python train.py --d_model=128 --experts_per_token=4 --d_expert=64 --activation="swiglu" --balance_loss=0.0024 --n_kv_head=4 --positions="rope" --attn_scale=0.125 --parallel_block=false --init_std_qkv=0.0564 --init_std_down=0.00651 --decay_shape="pow" --final_lr_fraction=0.0 --train_tokens=437200000
Below are experts of layer 12 (counted from 0) of a mixture-of-experts language model. Rows are named gate (a neuron's input weights, with its number), up (a neuron's input weights, with its number) and show model dimensions 0-63. Each number is 128 + 32 x the weight over its row's rms, rounded and kept within 0 to 255. Numbers have three digits each.
Before each expert's rows: a language model's description of what the expert responds to. This comes from a sample of Wikipedia text that the model never trained on.

# expert 42
It responds to: Stem pieces after prefixes. Word pieces right after prefixes like pre, con, en, re in Latinate words, such as pre-c-incts, Con-c-ept, unpre-ce-dented, en-c-roachment.
gate0:079113169142100155147132163129169159175111126127117125097150171109161105180125085100082165180106079166144188129106130162078113172130130179139209102144117124130122182089107099119116115172197081
up0:140116096117136181102131113135172130144255084153114088200129044153160135075147184165188131102130147071103114058083101131097142122107154074113173124141100128134132160150084110138124175109174151
gate1:128163085135121178095193103100127169128073140143150130188147124108176098075127120104114124098140105056151170138144132097095160125115114141141100132122132113138103128130128133177116124103096190
up1:118103090072150166126104113169194124174141115096100136050095033073118152192114100144133117091144132130097124145105077141143131123128116138147109097107144116141045062137152130116098124147083126
gate2:104083071086120082083117181162142181142131134083136161112130180070135082126088056142113152133147117103161114064164108123111146122180171105174136185150112107126103083147109109170115173097174118
up2:128111132195134153100130164192086101151097100096118078090118108138169096103107125098147132122069123201220116126174115164186153120138155141117094150137123123132174115175197054175099109116174154
gate3:146054201157161156187095127061135150173082147114097148119139111109097063108112115189146127184131141112120080173154163153129129091118155108121101166065140132166125156126126086165105128108133154
up3:081157178113151098148071131151062051135206140125229184126174149172116135121149110138132117127128124176119125141136137168159114114058130120205133165143147091120062142100086103085103112081077091
gate4:103091145137111123191117104114110119107154098150123135163107134072095073130185176140131128155126135119130091127121095123112146102124080138148108135147126098175141154167145173091109174147071133
up4:081104128081180143136099163100178104124075122114163142114143091096080105084147083150163050128104100112123165070123108136196067115112104112121117097128182134155124058137126060187131141166166116
gate5:142109104127052173110112123178116156094113094139113158130087151123143132092128123111176177189153131118054132116121109105168069116128082145063105173116127107138129117118071167128078126122202119
up5:124134112047106113082135105068079172082098095134069099149109136164163154152143119087079174126095136166125116130161114118127089127162103117071088092139113124163157152072118166154136161150119179
gate6:060165132169092070153132178074129085137128124127134081100142067193142107188076135123124128124160101100115118125156148144126086108151116160097179100147102133113135112121127126105064110164109164
up6:139089096117092107112067116088163170115150063166124089165126132199152097188115087121049096136089111108128164108102098156087140166151172132117132208147178126108125145125131082051090143139102108

# expert 35
It responds to: Mid-word verb pieces. Word pieces inside verbs and nouns, often right after re, con, de, dis, e.g. ign in ignored, op in oppose, st in stitching.
gate0:118121089094109144095116150129064107169079118129115129163152120105130121140161159136099098128118161061110116145130138146161182135139124138180104127191041175068179194155090150150219130154121130
up0:175146188101119136085144127146102119120137159117103083151152183169114131122147125150144133148157053124102154160105094115096100130160133138057147141107102162088076108096114139191089178148153127
gate1:098117114185164151120133145113076142110118157169162107146209141115097119076199141169180192105129185133164102176093148063152114129091151168119105168131141101141092092077154095123084154138166128
up1:126147113134110138102136107151135173117112158078171122128163126116075053142100151106085166071162121098125117100129092208148166159161094131183117109141109064096134141143092083074103142162119125
gate2:214122160167116127101183128080083083121139085144101113112108161114189072120123153131060089182074113142185127144104107106095153131127182167164156151160103160126146064120157175147165138163114154
up2:127154138129125072149111094066160189167098143116113084123127106159175130079148104111085157148137124144109137106098098153159162150127102058093138156093013172113075187087104162134139142156131117
gate3:083118187195116102145121113164110132124097106117104174140148104081183109160075137134176105166187099089139120142110094160078103123178064121121128115094113112132127110178118118137191137145149151
up3:083130154124147200167129082073112144120094149190118066125143160135133173139063153180133141156133139113114113160102129142152091082190159145144088158050048088096097088118171137148156144129110125
gate4:098111106119142171161134075160107103127192137167052111143120109139094168094186096126112161134090097140085132135066134087089141113113160129148208214135155094130093131072083165128129165128153120
up4:132164149161092119095134139117078131080121062132139108112127122120147093178133161095149139070133104162127141103111176152147106083125113070143170111107178127089155118142098124135069137135099151
gate5:138149144170127159137173168129061068140155153135146169130127143167134125084183176110104169159082116127147171120131180194109096105101102111134152140114113095120173113155104156144157087156170164
up5:091051133135167116164136158123153136070145068158125175096077116160114119149113151120114102151106156131210046082129125136108160096116135136099070119112126112129139129108045124132125070126123147
gate6:116076158099119108110153111064082127148102118117144155162090056120130119199111177113085116043101139154107149125162139137104164145076091140169100090127086140153101124185076155119132123180084145
up6:161086036120168121109150200160103109127084092114100114103153190139085119041116116141107132096133111142148101156051100145137150096144129129133188134109172135116133096140146100177112120152111122

# expert 36
It responds to: Mid-word stems in prose. Word pieces inside longer ordinary words after a prefix or first syllable, such as intro-d-ucing, Pro-mo-tions, In-ven-tors, con-curr-ency.
gate0:044105146135103083102119139121088153173062158165079147136129087127101144118137116099142080153161087093147095138108130074086113108141120149170112086116158163116145079146171157184122100146098138
up0:171079148121178097094140142142116138118162213179111109082145093118155134079064168153128137139094091163119130133054059072100152124162175144156140183194140132108157114108116126111145157102147150
gate1:117130137195132072148116129110112160114137170161056147123114174098110158093151132134118095120103071147100119141168088092086112157126167078100140162147156193102131102158135049181108111193116151
up1:145094075123203104153158142111107153114111169124110122141113163091089171130110126200151108202115103122119127123132130121115166144154123121077130077182117155166116152084105097131119099177110141
gate2:121096139147115148076163144119119092127114177105171091182123115200171136105089124133094183108173099124076130113128147196154120059125146072136057109114155122102079109110101105074133109155113092
up2:146140143149151148185135118101081098213065122153156142130181108060125098132152097169116170207148154151129185098107155088137136193138130142067119128101148132204135112134096087109115157142177136
gate3:198127121178128153142109114125159207179106119041121142145179113116120127110174097132072093150065150133144109143064147174159143101095095117126130173096102127159179079123138107158137068172114120
up3:128180108136179140129238118164081168164104119165091129117106122128061149141101099130148169062182157108110131050149127193132120119138077124113203119149108101137145110082141202139144133169163186
gate4:203167129154116093099127179137137210131081133114181133129143086150103156131100175115176107176105156148125215125154140148090091103154220158127084112119047173153108132183152142138194141133169157
up4:161150154133108147039128151116168148155160150140171129126117070144115136119086082107095147131093106064123110112139100129120172147130166197096077089162142191162066129136102107146168111138111101
gate5:102130137176130201131098085162081088156176184141200088159136075122091151136162105072164146159105160071135106109150173082068146187173103087144062181106108124127160124168173097098122081111091114
up5:162162178128160178147179204145117146127128121079151143100115138109188129145107122126125165134135080165113145153081126125096111131095105073067110115203120089142158169185131110130116169124098114
gate6:143131131145177162114128149167093129171072191082167139155163157105116094090075129134090119146167127165179098091184096128112098147103127162160134185157130153157170172111083130086153064128152152
up6:124122117125110150103074105016140176137098096161056103132142097053130137135200134144134099088164148140120163146102154132118137146171086137105109135155191109122150072128119165139163123111131080

# expert 18
It responds to: Year digits, later positions. Inner and final digits of years, especially in decade and year ranges, plus month names and century, such as 19(8)0s, 1939–19(4)0, 200(3).
gate0:197154158132070147089081152130091114129095134159091148096123120099148077106153148141094143117090128059137130139127092115182099098139124166073112098156124167087137173111105113130177110157095168
up0:160131128048142147131125120182132150127091151123105139191084172089101158119175137178116078035134113190142172143146154099134135140142080087141092118117134119100186141055104068086095114102145073
gate1:175167086082139106103168153113118137125101160136153110165129108156103114104157154173092121198171178107155194074122144156099115107138179059081177143130161125093202140093116099105138120169096134
up1:166165117160125084104145150073102122118135150139185111247156160104089085155107177181117130135196174133113174142127143116146123101138172092141151140092123176129094101175165144127105105123111126
gate2:073178098089131143155132112111136129129131151128204135046120158065113160140124145095084128112193177136167169118201171185085131137110103132128134111131122103114141151141147135114116121111113137
up2:099130156122157117157121140084146123151127110079076124118150073097125160118171129180151132109118138134119109176128117108137107002137171058112177075138102139117146150124097161103130082107175138
gate3:082110145181161179083102165076092095130142163128160176066150106110092120125122119110149199061121155154121171120128092124162149097064227175162126056170092140181113116127174172106162183117131088
up3:137086132134093117192185082149164114170163090139143042121087153098101134107080178141130115154118087087104076121101169057101150150169166102061148142154171111118135118180127098109137058096073165
gate4:114152124151125164090157157118174163129066106138114077099115041123123190177132134146184127152118134105147142170167156167082103163173162145141109173146099149078135174153080167132192078128110133
up4:138143108148170149119117143083117151178113117150167104097131130107136095131104137207176117131144123086146117143188136112101150142138157120157167087135140135134158133099121184089151104108059129
gate5:143089158115176180159072122156103148148066107104150113114146115105104179075155180109172131134108156173209118109115131121149122136169159128138171064130160143136147094176158090137136126098170146
up5:090132119127115152099152105159147147153129166148169142109152057105117137090089160121099129179152118124103147099158102151112129165184114177161140102201073095097131198148096176162105151116083153
gate6:115169181145161143141112100107110070148142108076091171163122118060184173143139164150143078104135144154100138141134178206165128145133080100122097098122049097119156141099117131195065119126100101
up6:173137078091150153101095106117148194114136108187136143090150134159137148147131138102126120153152083161201113154169150133054143096135137126182149153128109095126081074168134124103071101106125164

# expert 27
It responds to: Year digits and time nouns. Final digits of years and decades and ordinal endings, often in sports seasons, as in 198-0s, 200-3 film, 86-th minute, plus century, season, year.
gate0:155156116099110163154186118109201117149063123152101152145147119157154117172102176097146162173156146167195141106114150121176099153169080120145120137179136083063112128160149118108096107099128098
up0:118156137115121137134103101155118143151115147083160182136095062145125124113141178156128111078139078045061156115151118107110119106111133157119134086130112101206166152146081151144151183113120131
gate1:110125110124141135115168125149146177099138086079132118187129101149159168152155115131128164135156074148187106115176134116123082210202130175132073183073147160157137161102132151139170107149119101
up1:074153133121083147165192130145107112148066059120052099057155138099176093161126109094140086160149112124121131117138113115149084103157123175104118107095161086130151150081150164173150108141150068
gate2:122112136168144129125121143137095131100104072083193074104120120019112142138109084103138135152134106117068118082153140179158099069118137123149111117133152118120182109166142119125147126105128076
up2:113083169160082142145160116163138170175092118116157163211140152115098151125111184160128125136144127164193091108111131135113178155157106043159140159105145119134152180141135092117159130106143148
gate3:091112138159152154139097096147109179164127135196125136098164163107222143112154084137113139175162127153117109147142121142155211130116191131149156116093168133112179135112178060115197155100111103
up3:195136202138081156142098139120112129121144124103136160104160152153137089150131142127121118127150142136133117090136137103136161115158151148079191160080191140096180105113145096132157111159053142
gate4:098202146108136112147112104081103132146158095132186166160097185074133117139166133134141173113155130145086089098108192139084106116066121143129130111146139091094104125125173210120198150193117182
up4:098090174111084155125100090150087168134160126164057134135125131156107186139137156187148094092194146206157132145095120151219141137168101111111115151126079120125144066211131126140130154055165138
gate5:174115063117153094157150197122146112118113128114100135135153122111103049113105180103155137174114179122164082143107116078113129134086070153147133102118143185089133099114129140146137095138109115
up5:109150097120132138128109081155115127133104111076159097181133179113109084176110116104162202100136122131099129090157162149111146106144191125148128112148116125147086111122134097158074143131131109
gate6:152199089128159147150101161100142118106104099114107150142151120110128189138162102116171102119113154111149141124138132124114108115114180112111146130103144097073135167131126116153096134095134100
up6:131159160121142159187170141160129057079128108152076136215142139160108146154112148141130073138089150111076162131073121129134131154149111172141080132098105132124161177064112119173162121125086131

# expert 30
It responds to: Dates in biographies. Last digits of years and month names in full dates, mostly birth–death spans and infobox dates, such as 14 December 191(8), 11 April 1889.
gate0:174110187101153103142137120159128087065119109104121135202125118144190099097077119117163131116105118120131186124128106196151144070131152102119143141079103109127137112186115138160119091109159186
up0:162148192141071139101105142124162112126041156141134208139145137198148145094100141135119128084141165143154139147179121116089157116135084207072170110113075130118165141133154106098123145132111109
gate1:170130087087115161156139135169140145150046160082117093060176112111181088130108166086105124087125197147148109139095138159167076133135159142114144117103155141107145168194151143157124111147146125
up1:104106139144151138133079148121161108167101117113117107162172170147146057103147139131112145166158125153090183106134072134149172135087157184144157096156093098099166101171056103087132189098120107
gate2:129139102136131110121145128142151088135094176142084110124165123123124159092164083106091135089178176124167120185153134128091123118149113118062142170102102077106106144121150146127153105111144073
up2:118135076158096084128106115156135076174129169144125130137141146092106107156152146164087139110170128104144125144150166099110104095187134097025137183084093116110075131134156127126133067133159144
gate3:095157117119108142109155116052122097155138103150166135093139112087141106153110053115092109088176163079158135119135136125113113129148161167100099089125188073077102113078147069076136151115081151
up3:115149180132099149179123129155143068149156138125116202135139084180178122134135112139098096192079133107076139135143142172087092141148169112136141089145164116158129163090145155135126080130077113
gate4:170091105168118075130138124101156096146100174117111126101127111101144135160114120169158106085150092127124109185161112168131123154139164148082203103176039140103121167125104081180128111127097163
up4:160152094174083132117089112124129100208098117141145097124109101138132135149144095181113167145128072095100154152179104150132162141187186134155166118069128150173129099142105142111151119154169129
gate5:154139166092158102117105102089154095090102168103160087145136139083128190112147130167141057173142177122118166168071109090089111044108088145124106142138068120126128129141153085106157096136091153
up5:073147110078078143157117066154118122086114164148154133140138098155165151125166116121062075178185187133071056143103090184183178111155073128130069101110115067063155125094145128141128146151130124
gate6:096177094072133156140123116099110172140143089170153130099124097120129086124183132157095114083114197057105088168138159149087154137086089154166119117188111145110162202111130133048082113158134167
up6:108060175152162091093132154101141123045107150141163077143130166128118146197125110204092170120143144115142208136114060085089139136148136106139098135153147142125100082057086117122154123143120165